Experts of a small language model.
Size: 9 layers, width 192, vocabulary 16384, 24.3M parameters.
Experts: 96 experts in each of 9 layers, 32 SwiGLU neurons an expert, 6 picks a token, a shared expert of 192 neurons.
Training: 545M tokens, 4161 steps.
Below are experts of layer 5 (counted from 0) of a mixture-of-experts language model. Rows are named gate (a neuron's input weights, with its number), up (a neuron's input weights, with its number) and show model dimensions 0-191. Each number is 200 + 30 x the weight over its row's rms, rounded and kept within 0 to 999.
Before each expert's rows: a language model's description of what the expert responds to. This comes from a sample of Wikipedia text that the model never trained on.

# expert 19
It responds to: Numbers and abbreviations
gate0,240,190,206,153,173,206,205,251,213,169,194,214,204,202,189,169,233,163,216,151,172,216,176,179,188,188,196,190,222,259,208,166,177,262,146,183,199,168,165,244,149,153,200,222,258,225,234,247,180,224,144,218,145,195,252,163,200,200,150,165,167,181,220,174,199,203,181,193,203,139,246,210,201,209,186,228,208,242,209,251,226,232,146,216,233,192,245,195,216,175,204,217,174,189,157,195,224,162,203,202,207,228,221,207,193,213,160,169,256,194,170,230,209,206,174,199,139,178,159,168,201,170,157,175,178,234,209,220,154,146,156,224,241,191,225,169,179,156,165,182,193,159,195,189,214,208,143,182,187,214,233,215,205,200,223,199,151,202,179,185,201,187,197,229,238,138,203,203,180,267,195,170,231,211,184,146,175,243,177,179,205,203,203,143,211,227,239,244,212,191,216,277
up0,198,180,186,204,205,198,169,187,228,217,240,256,176,211,139,208,196,209,154,235,173,184,189,176,198,234,224,226,223,197,160,116,237,191,228,204,216,201,173,143,154,219,155,201,177,123,218,268,172,202,151,185,246,204,198,196,167,236,208,169,217,234,169,217,180,232,231,190,216,138,202,132,181,191,184,198,220,182,204,232,192,176,140,203,211,138,190,230,207,206,207,214,190,205,186,217,167,185,216,238,228,256,221,220,217,226,168,221,159,187,255,188,228,245,155,162,178,187,234,226,172,248,198,231,228,167,198,179,178,183,171,236,204,245,184,180,208,234,250,175,195,224,252,233,197,117,237,198,219,193,174,217,169,210,218,215,231,198,195,186,192,250,217,183,200,227,212,196,196,185,153,182,235,179,197,164,246,240,269,166,210,168,219,180,167,199,166,177,238,218,238,163
gate1,162,147,167,189,163,140,206,196,236,190,239,205,165,166,196,165,213,232,231,203,246,214,169,151,140,167,185,258,216,178,217,207,192,190,151,236,181,254,231,229,204,209,170,137,241,223,165,240,215,124,185,170,175,237,201,163,192,160,213,207,167,226,200,194,208,204,245,198,203,255,203,232,176,194,237,223,246,229,202,225,192,186,139,154,196,221,181,238,193,158,172,193,135,251,186,193,199,215,165,203,191,220,178,151,206,165,198,209,214,172,213,184,240,220,189,194,259,214,206,220,212,219,173,214,201,137,154,182,186,207,231,164,171,154,220,235,188,167,167,239,226,216,193,204,188,160,248,179,124,132,188,214,208,211,202,204,185,192,184,157,179,191,261,210,204,204,191,190,252,210,213,212,186,168,156,201,158,194,182,199,182,173,217,187,209,174,151,179,228,223,250,241
up1,195,161,203,245,204,218,205,162,226,187,150,218,203,224,158,156,232,254,169,179,221,166,218,186,188,198,200,177,174,181,248,187,232,153,234,167,229,186,214,220,190,184,167,222,173,174,180,223,231,182,167,191,180,168,168,161,160,242,200,183,192,237,168,158,177,175,167,184,217,164,178,159,227,204,221,200,164,254,194,204,155,223,170,218,197,204,148,169,239,158,206,219,165,160,194,241,152,198,222,253,199,234,238,239,217,177,165,201,265,229,257,240,167,226,221,183,194,176,212,183,221,231,179,223,181,240,226,236,195,193,215,225,200,251,236,298,193,178,218,206,144,197,224,206,198,129,186,232,250,158,242,192,208,196,198,131,190,213,206,210,167,235,164,159,179,212,221,230,166,180,225,174,249,183,178,227,135,192,249,187,232,171,191,192,195,244,209,194,192,198,217,165
gate2,226,235,168,154,237,230,252,206,206,174,222,236,154,221,209,249,193,177,210,191,197,237,173,208,172,250,192,196,240,194,169,219,206,263,170,215,198,212,197,219,190,215,248,154,234,284,185,182,209,226,244,226,152,194,197,192,137,203,204,227,259,268,258,171,233,181,246,212,216,200,261,201,200,245,209,127,198,212,200,181,198,196,186,175,206,219,189,220,217,227,189,208,196,161,165,176,215,166,188,214,144,219,250,223,200,191,155,196,234,204,181,246,228,194,217,187,168,233,167,193,215,215,182,207,195,235,219,177,269,211,179,252,188,185,181,202,236,186,232,198,145,282,174,241,190,213,183,166,172,194,246,292,181,202,244,204,133,229,211,256,186,187,207,210,203,180,201,184,186,194,151,179,248,184,182,179,209,187,199,194,204,249,203,215,165,198,185,218,202,211,179,195
up2,203,181,204,227,235,244,182,243,219,171,171,190,226,129,142,215,239,184,111,202,246,228,208,201,180,190,190,174,179,176,181,192,246,216,238,202,231,171,191,158,158,237,243,189,206,243,217,182,138,208,250,198,135,201,238,187,216,173,190,149,169,180,209,189,158,264,175,224,145,210,235,197,147,238,232,205,185,212,142,208,208,239,180,212,211,180,166,195,184,236,176,212,185,243,184,223,172,178,196,194,179,258,210,137,152,191,202,226,215,194,178,196,212,203,222,184,128,178,254,216,192,208,180,202,210,168,135,186,183,163,216,180,225,204,199,189,238,138,184,204,148,185,205,205,185,230,140,201,170,210,155,208,168,216,172,212,196,137,178,212,177,195,152,195,232,241,156,166,185,222,201,208,219,191,199,234,163,214,216,177,206,217,160,168,218,211,166,252,189,210,166,196
gate3,167,207,156,169,212,168,177,244,170,180,218,237,210,215,232,198,121,230,209,207,160,177,194,211,139,215,209,204,200,183,238,249,224,191,163,211,205,179,149,246,203,202,213,194,219,152,161,221,236,159,202,216,211,216,211,202,181,250,203,186,235,171,183,231,224,157,140,200,217,212,204,173,215,233,165,163,149,283,195,190,253,215,244,221,170,179,204,145,210,267,243,196,229,142,170,217,208,164,157,226,210,205,240,187,163,230,147,214,163,163,257,187,155,222,207,203,177,229,218,199,195,191,191,182,193,172,206,191,181,203,173,188,218,228,216,198,201,215,131,160,166,186,179,206,189,186,209,145,142,235,164,190,180,212,208,189,237,223,239,233,204,220,219,213,259,197,192,187,182,234,173,166,184,196,206,185,213,227,183,150,168,259,137,247,235,142,176,182,191,220,224,221
up3,217,200,182,185,161,258,221,231,219,244,240,213,127,254,200,238,222,187,206,194,241,197,220,219,143,156,183,200,209,172,199,217,197,213,223,206,185,216,193,191,218,191,201,175,162,154,236,180,207,174,220,230,184,200,169,151,201,192,193,162,184,205,234,257,174,177,224,229,187,155,218,173,226,249,167,222,220,221,237,195,156,209,193,218,118,179,217,134,182,278,158,219,189,179,189,263,229,220,192,210,142,178,219,160,134,175,252,195,195,226,237,207,225,197,176,239,265,184,225,182,232,214,190,204,191,190,214,167,234,187,215,239,218,166,204,212,198,214,155,188,231,176,205,182,188,146,188,170,135,251,167,230,182,233,194,217,212,190,193,266,258,185,248,220,171,182,187,210,184,222,222,209,249,247,186,162,182,188,160,156,223,231,205,189,204,164,239,205,207,218,245,205
gate4,207,216,217,138,180,223,230,236,243,163,190,212,179,205,241,221,227,173,207,180,184,161,159,200,170,158,203,229,211,194,208,167,190,238,158,199,120,210,156,199,178,126,176,199,257,249,222,216,175,195,209,180,206,243,191,198,159,254,227,152,183,165,199,191,211,216,196,177,163,206,241,231,213,163,225,182,209,182,155,205,234,149,200,174,217,141,200,213,261,174,229,201,248,157,182,187,223,175,198,205,181,240,245,237,149,198,246,218,226,205,186,234,192,201,229,191,151,192,170,216,171,186,192,182,186,235,203,175,193,188,190,249,241,217,165,216,225,195,219,209,189,224,206,179,183,191,190,220,163,249,223,238,189,188,249,157,200,195,148,227,176,134,171,226,246,220,177,209,232,205,178,146,234,155,222,216,154,276,147,164,190,257,215,251,168,178,211,213,195,196,165,196
up4,224,198,214,250,169,165,194,167,200,227,201,178,198,224,227,187,223,189,161,154,145,225,182,232,205,257,223,159,166,185,175,176,190,175,264,196,198,208,205,198,244,219,232,152,178,207,225,232,160,197,199,210,184,254,185,224,185,222,235,241,194,137,197,245,209,212,205,208,135,143,198,236,196,173,235,212,171,209,223,176,207,134,125,234,177,175,212,196,214,198,229,206,164,167,258,184,247,165,173,219,197,179,93,194,242,186,234,204,196,223,156,192,181,169,168,148,196,179,181,183,167,190,246,228,225,182,148,287,185,233,210,200,168,162,189,160,194,215,164,227,183,210,171,213,186,161,254,171,216,172,159,196,198,165,170,187,256,231,209,214,231,169,235,229,154,181,151,193,210,200,209,210,160,177,194,226,217,212,234,181,198,193,195,199,230,203,227,199,204,186,172,224

# expert 16
It responds to: Acronyms and numbers
gate0,236,159,147,274,207,202,181,178,158,216,201,193,208,210,144,249,246,210,183,200,175,193,165,201,185,215,200,190,190,204,236,207,255,183,221,191,188,208,198,187,228,181,197,115,262,174,180,204,205,192,216,170,188,208,187,195,255,264,206,183,196,207,204,225,180,173,216,206,213,240,274,185,218,248,154,177,222,238,214,202,175,179,157,189,205,184,169,194,170,233,189,215,178,217,260,198,235,184,240,205,203,188,213,170,130,196,197,226,201,197,206,225,178,178,251,181,157,208,234,187,203,180,222,215,188,153,221,197,170,135,193,166,214,194,185,175,201,229,198,171,142,180,203,200,192,176,125,176,168,241,214,231,194,189,176,236,226,235,178,158,184,206,198,193,238,185,196,208,144,244,208,184,232,203,154,181,232,210,185,310,185,210,229,150,219,190,234,180,235,226,237,283
up0,215,201,164,244,182,254,237,131,244,149,208,203,186,178,154,174,202,201,168,227,201,179,218,196,244,241,191,164,211,203,219,204,241,203,234,207,203,197,253,144,205,288,226,155,209,193,162,169,223,228,211,182,199,207,203,206,216,241,202,274,232,170,194,219,206,213,195,191,200,155,220,201,108,225,192,164,162,159,244,184,211,208,193,242,167,190,184,148,218,263,189,235,205,189,228,134,227,296,204,192,195,228,167,175,181,189,180,192,206,179,201,250,247,183,183,174,191,203,203,180,216,215,216,225,158,197,172,194,196,187,222,204,241,185,193,230,157,193,208,289,211,214,218,148,155,218,226,259,200,175,209,215,200,236,207,236,238,254,223,219,223,199,214,203,222,207,239,189,198,232,191,213,192,212,176,197,238,203,226,237,261,200,181,152,188,197,244,208,230,214,194,198
gate1,281,208,211,202,205,241,209,151,259,217,209,169,185,150,161,194,225,193,264,207,208,232,205,190,113,186,183,203,215,227,233,177,200,249,166,173,180,182,185,202,226,169,192,179,279,203,202,257,254,214,190,160,178,170,159,195,211,180,187,232,210,183,297,218,207,179,232,210,222,208,243,136,234,178,155,158,203,204,232,228,174,198,161,197,218,209,235,233,245,204,267,194,192,192,236,150,205,202,163,165,222,208,230,158,170,161,182,167,206,247,221,173,189,199,226,234,197,190,192,217,215,206,243,179,172,186,215,182,232,172,190,193,225,149,146,213,196,120,176,171,190,246,150,214,173,186,214,166,185,230,212,211,221,187,165,191,171,199,214,171,184,181,238,231,209,188,200,229,209,187,222,234,260,187,183,180,169,205,233,216,222,256,207,180,224,190,204,196,212,245,176,213
up1,226,182,204,154,241,206,182,209,219,141,221,175,215,153,196,213,216,211,163,197,175,130,148,171,164,214,165,162,164,182,235,177,176,244,233,161,202,187,221,190,231,174,105,186,229,205,240,238,215,100,169,170,214,209,196,175,184,194,176,189,223,237,252,161,178,185,195,178,194,208,185,182,191,171,204,175,186,157,213,192,189,199,144,173,227,147,186,224,160,181,201,174,163,215,177,205,209,214,186,247,183,207,195,211,211,202,234,180,255,256,202,253,196,177,179,247,230,188,236,255,186,195,213,169,165,268,166,171,226,176,201,164,237,150,127,199,175,207,184,182,203,250,206,239,190,174,241,222,173,198,208,173,181,174,256,160,175,181,141,192,180,178,221,129,189,205,208,212,173,199,202,210,240,214,184,190,202,192,216,152,195,163,225,221,146,198,197,228,197,213,186,201
gate2,157,190,175,199,124,183,154,189,178,187,167,189,194,194,224,215,215,191,193,237,206,237,161,204,208,193,198,217,237,173,163,173,223,190,229,201,140,207,189,209,227,167,217,197,301,192,189,238,212,234,200,213,131,240,240,128,157,171,231,191,214,203,172,173,168,231,206,180,234,170,229,175,196,233,216,210,220,243,238,237,170,209,231,193,169,231,217,205,226,242,213,219,200,208,210,170,178,199,167,181,181,203,235,229,149,175,214,152,217,203,186,170,211,186,221,227,285,209,191,155,223,114,205,167,220,188,182,183,180,179,183,144,184,192,187,180,192,207,193,220,125,216,157,200,170,152,172,175,190,160,231,229,229,229,250,185,162,222,178,227,204,217,224,244,183,192,188,218,189,214,183,270,267,189,150,175,214,218,172,241,161,212,218,196,241,227,189,167,158,184,229,211
up2,193,158,208,190,179,177,240,247,181,192,244,220,187,217,216,173,136,176,186,218,189,204,209,216,194,184,181,188,224,211,206,168,200,188,193,215,208,151,158,164,162,197,198,191,175,240,154,207,209,178,159,170,238,162,198,198,167,153,177,200,162,202,209,206,202,164,215,218,206,204,216,144,232,174,178,202,169,182,219,173,185,272,169,238,238,203,183,252,173,230,154,207,231,169,233,134,256,203,198,226,160,229,119,209,201,284,210,182,215,193,217,145,219,209,205,211,175,239,152,208,236,218,134,186,177,227,167,181,200,250,191,229,139,240,174,207,217,207,125,162,194,229,221,195,239,208,216,263,193,238,254,192,214,180,190,183,161,236,245,183,235,193,175,218,190,176,183,177,199,208,164,207,183,168,235,191,236,202,255,222,196,152,218,161,193,159,171,268,214,197,191,197
gate3,216,227,142,159,233,240,200,180,193,174,236,257,212,160,187,187,179,193,184,199,185,186,193,199,183,254,182,174,195,168,212,254,189,158,191,236,175,232,210,201,240,213,240,156,234,223,260,215,203,178,194,243,183,218,200,228,238,298,221,166,216,228,249,178,188,146,222,181,218,183,223,201,253,229,266,195,238,168,236,238,176,156,187,194,198,211,191,292,236,221,162,210,191,233,199,186,203,169,184,175,193,239,137,288,210,173,191,210,210,169,183,226,154,238,176,161,261,108,204,190,185,201,211,235,151,214,166,190,182,178,186,209,202,185,201,198,186,158,181,237,207,166,208,185,199,156,224,183,185,216,237,226,187,171,183,224,186,181,195,243,183,161,203,239,219,213,178,242,192,182,199,188,257,213,189,199,180,232,197,189,136,209,191,219,231,184,212,199,208,208,185,211
up3,214,140,240,213,154,191,207,242,193,218,197,226,190,222,238,157,159,203,202,202,169,147,207,217,234,150,205,231,217,250,223,174,208,181,175,210,295,183,202,208,173,184,201,226,195,188,205,223,183,239,202,180,212,197,206,180,207,175,185,216,215,201,136,204,203,204,193,185,192,161,204,230,124,170,161,195,211,222,156,195,234,254,210,216,172,216,181,149,159,248,152,244,241,207,255,237,154,216,173,230,200,161,234,141,224,216,203,198,225,192,249,197,164,197,209,225,196,243,195,173,184,203,148,166,265,188,209,245,199,198,182,224,159,237,211,164,236,256,175,148,175,268,207,157,219,197,147,182,206,159,175,246,159,250,231,153,188,217,225,230,217,222,189,185,186,177,199,199,209,208,221,147,194,146,148,187,192,224,185,172,192,221,208,188,174,196,194,203,217,222,231,258
gate4,199,173,208,149,201,211,174,171,234,221,151,186,191,215,191,184,186,205,247,196,220,223,194,189,231,239,207,195,188,194,205,210,194,231,214,220,141,235,183,204,151,229,166,168,220,231,189,227,207,209,250,144,149,178,245,260,164,222,287,155,244,214,142,151,221,173,193,177,189,240,186,256,165,208,231,112,234,248,178,171,230,150,175,186,180,159,222,185,219,213,222,199,204,203,220,221,179,186,239,193,158,243,292,180,175,177,195,220,185,179,191,223,230,226,203,180,173,218,194,213,214,214,197,183,208,173,272,206,185,166,222,196,221,185,182,188,163,185,230,169,158,261,221,202,202,206,164,172,232,187,246,181,196,157,232,195,221,214,178,184,236,227,199,218,243,202,143,167,197,235,226,215,176,170,148,204,253,230,202,193,164,221,227,204,256,202,205,216,199,241,156,181
up4,174,241,184,213,169,186,165,228,192,161,312,182,211,225,179,182,195,186,181,214,193,242,205,227,208,237,219,184,252,231,201,212,192,174,207,202,199,145,157,220,226,127,234,238,209,183,207,183,191,197,135,249,239,228,205,203,239,249,244,208,214,188,238,193,218,162,179,167,184,223,230,196,305,201,181,180,218,229,242,248,201,239,214,229,250,227,243,221,153,203,162,189,138,182,215,226,200,197,139,170,213,235,194,217,186,263,195,194,223,162,205,147,194,207,221,164,204,234,199,184,196,191,246,176,204,189,167,196,212,207,178,183,215,205,188,208,143,237,202,165,196,232,196,172,174,191,206,197,149,245,222,209,215,187,157,224,201,196,241,184,197,209,171,173,156,157,167,218,157,172,226,202,213,223,191,213,192,138,170,189,253,201,170,210,171,215,224,205,145,141,187,218

# expert 39
It responds to: Digits and time units
gate0,244,207,193,184,154,217,260,154,159,234,196,214,146,224,224,224,208,178,199,211,242,238,246,187,186,229,218,206,228,199,176,225,211,213,179,296,219,217,196,186,185,200,214,161,247,198,179,209,203,227,215,189,175,243,237,226,256,193,206,216,187,220,212,165,247,202,195,251,194,212,207,241,246,217,216,217,149,224,238,292,158,261,189,199,174,218,242,204,249,234,212,205,178,191,171,208,194,221,185,171,198,257,184,147,163,208,162,241,216,237,195,242,223,219,238,149,191,196,214,158,236,264,205,210,202,174,201,187,220,152,202,130,176,174,230,211,186,168,211,176,202,214,226,251,253,220,204,155,214,199,165,205,200,201,169,193,200,212,152,165,182,199,208,202,234,241,216,196,202,200,221,186,208,234,188,238,199,193,204,143,178,268,136,203,238,196,177,178,241,172,233,170
up0,216,198,218,201,212,188,218,96,157,219,204,199,266,233,213,189,230,245,216,276,198,207,185,205,200,215,271,147,176,177,248,235,233,193,186,253,227,228,243,208,187,218,221,223,190,219,213,149,216,199,227,230,229,197,185,195,156,201,200,236,188,244,207,221,237,170,157,200,238,175,157,210,194,167,200,224,178,202,177,210,162,201,178,148,166,215,200,200,218,252,249,170,207,229,199,205,224,223,209,194,174,246,206,188,224,140,156,279,229,123,205,242,173,260,240,198,253,196,232,157,220,206,208,172,194,179,163,153,159,214,178,167,195,188,219,199,174,198,208,194,161,242,204,219,243,204,176,230,213,160,165,184,200,185,189,163,243,184,140,169,185,238,197,194,199,192,226,221,193,173,197,207,190,185,231,187,124,248,220,230,212,195,210,176,250,181,208,174,196,180,223,192
gate1,183,220,195,173,139,194,182,195,186,148,183,210,202,206,191,199,200,222,217,205,206,191,218,217,222,165,198,168,239,211,255,201,207,184,194,158,265,213,232,183,232,225,205,162,180,170,192,231,186,239,182,238,167,245,180,205,164,246,188,198,211,181,206,182,182,188,181,155,198,187,186,201,138,206,187,228,180,205,244,217,221,276,151,194,199,188,202,217,229,189,139,267,148,175,203,161,116,213,181,222,233,166,160,237,171,227,162,182,239,196,163,239,217,256,202,217,253,157,185,196,231,195,188,243,197,264,179,204,186,182,208,189,172,190,196,204,218,169,159,190,229,218,235,195,148,247,171,248,186,205,172,154,198,212,247,220,216,204,213,171,253,191,204,213,226,157,136,214,122,175,180,175,232,226,186,167,262,182,222,168,188,145,214,224,198,200,183,141,205,204,246,229
up1,198,230,235,247,240,225,255,283,205,181,162,177,192,221,219,221,192,209,169,198,187,153,147,199,165,165,228,222,190,199,175,137,243,196,156,213,193,165,152,196,184,213,202,212,257,269,202,177,245,193,174,182,181,173,178,148,212,164,160,206,170,189,168,214,181,198,199,232,217,157,195,159,251,236,267,169,225,249,185,216,174,194,189,217,202,196,216,205,191,178,153,237,232,219,156,188,203,211,216,162,152,174,190,185,238,249,160,255,209,210,188,160,215,148,195,208,182,202,186,197,209,205,214,214,147,166,155,232,253,207,217,234,198,200,202,132,181,189,194,175,233,190,182,238,223,184,207,182,190,199,241,229,205,161,165,189,278,205,168,174,175,223,194,214,140,130,202,228,247,215,209,192,202,206,190,176,189,183,193,216,229,200,164,213,226,214,208,231,145,167,138,217
gate2,186,166,234,186,194,201,155,224,263,203,189,163,248,198,190,234,232,261,212,250,218,214,224,222,207,204,183,173,204,235,229,207,200,190,194,148,182,185,202,198,187,156,217,172,199,153,181,204,195,217,237,231,189,192,181,218,177,212,212,175,173,224,237,169,224,209,141,187,202,170,250,224,197,196,180,199,150,183,157,261,214,174,191,240,194,167,284,127,288,186,200,219,170,162,227,231,191,205,220,229,184,148,164,225,218,206,244,248,203,225,197,157,239,190,200,199,218,199,249,152,244,190,218,182,195,192,268,210,246,204,216,250,212,158,210,214,211,145,208,125,174,230,198,204,204,201,217,230,220,157,175,243,197,186,226,188,223,174,155,169,202,234,227,250,226,210,210,252,154,151,178,206,251,194,227,205,183,215,220,203,184,234,228,239,247,203,240,192,188,178,226,225
up2,195,205,181,204,216,222,190,183,201,210,192,208,174,218,206,205,221,192,242,159,177,164,182,180,151,226,152,186,191,200,199,231,231,170,187,187,206,161,221,248,222,227,160,176,244,137,219,185,174,168,244,208,208,235,227,267,157,200,269,233,220,223,219,222,240,191,277,206,229,152,235,200,236,202,141,183,152,164,221,174,265,192,196,227,192,213,223,187,224,229,177,209,221,167,196,177,151,211,157,216,183,236,197,189,147,181,142,230,246,174,231,157,308,155,186,196,197,146,212,162,209,184,243,226,186,199,231,216,218,206,177,182,205,193,239,175,225,207,177,201,153,175,213,187,224,169,173,182,155,243,203,191,212,158,254,244,240,248,184,185,191,193,211,216,216,177,219,222,179,140,191,172,195,181,166,187,244,180,181,200,190,211,235,217,195,238,183,184,233,141,221,160
gate3,233,223,206,176,215,223,222,207,173,159,203,158,106,199,198,208,243,164,219,214,243,237,190,211,193,148,186,201,166,185,205,245,279,193,189,171,214,197,255,219,240,229,201,207,214,223,154,206,173,222,151,180,216,217,261,182,184,152,245,239,194,131,258,163,228,173,178,221,213,174,181,190,184,240,177,236,192,226,186,168,187,151,203,205,223,204,266,226,170,254,250,194,261,221,207,198,223,238,226,216,221,264,179,199,199,148,211,235,186,169,232,189,177,246,203,182,202,221,208,187,173,187,242,225,231,180,211,185,222,179,182,170,220,196,215,207,227,175,208,205,198,208,233,192,209,167,195,126,132,200,163,193,194,275,178,199,220,210,176,168,231,201,234,204,174,254,226,212,190,209,154,217,219,217,176,194,226,170,204,154,207,216,233,242,249,215,190,157,180,177,241,198
up3,220,215,214,170,200,196,230,221,195,154,180,188,148,172,210,215,182,219,173,181,177,160,218,171,148,251,214,183,208,203,220,185,210,222,212,237,172,240,153,190,138,206,189,197,214,234,195,211,161,179,214,146,215,200,246,177,217,216,188,191,167,221,225,196,208,148,190,221,143,195,202,273,203,219,231,212,208,173,175,169,237,193,187,153,147,184,205,214,243,225,218,208,192,198,270,172,211,250,185,194,241,183,189,188,190,277,218,257,217,217,230,163,186,193,196,199,137,200,202,147,218,210,227,215,263,166,155,206,197,198,204,189,164,198,192,168,201,218,151,198,250,187,225,182,177,236,251,202,207,220,121,250,210,218,190,198,207,194,229,126,190,202,146,168,224,195,176,195,204,157,192,173,216,200,232,266,224,213,185,154,221,167,164,276,174,172,196,183,228,264,234,241
gate4,172,199,221,166,199,156,170,233,201,209,218,226,204,242,212,181,227,233,284,222,247,219,198,191,166,161,197,235,190,239,200,201,226,148,175,155,184,258,155,259,212,172,183,183,188,175,170,249,171,180,261,191,194,189,144,266,151,192,275,155,242,214,239,159,166,193,176,194,222,179,234,140,233,206,219,177,167,226,229,176,171,188,192,178,186,198,231,177,229,185,224,238,198,219,242,198,178,181,164,237,194,214,194,192,217,205,238,307,174,192,137,204,199,240,160,184,211,171,225,175,218,204,205,171,198,187,217,208,165,210,172,162,208,190,215,171,186,179,216,127,247,256,198,218,200,237,197,208,208,151,178,200,189,238,234,194,178,223,175,182,178,144,181,226,188,225,210,223,218,258,207,223,181,229,220,207,183,240,157,190,195,194,212,181,185,177,214,203,247,194,227,190
up4,216,211,214,207,186,211,189,217,151,202,280,151,208,196,158,241,174,182,147,208,221,243,203,170,210,195,213,227,177,198,192,197,227,225,191,219,179,164,185,166,218,269,205,222,184,196,194,198,168,250,200,218,156,156,191,206,190,220,205,160,163,251,126,221,206,205,209,216,185,268,197,225,171,171,247,234,201,169,164,239,151,187,167,198,209,139,168,209,187,227,236,178,198,180,197,218,204,203,183,170,231,219,167,183,192,231,214,144,185,221,179,289,194,213,260,225,217,197,175,212,190,248,221,215,217,184,178,217,202,200,201,183,223,202,157,172,221,243,234,295,178,173,185,145,165,239,180,211,249,199,230,180,155,195,190,161,185,185,237,230,179,207,226,208,181,178,232,192,205,213,190,180,257,162,217,195,166,188,266,164,206,268,186,203,267,227,168,245,186,223,206,184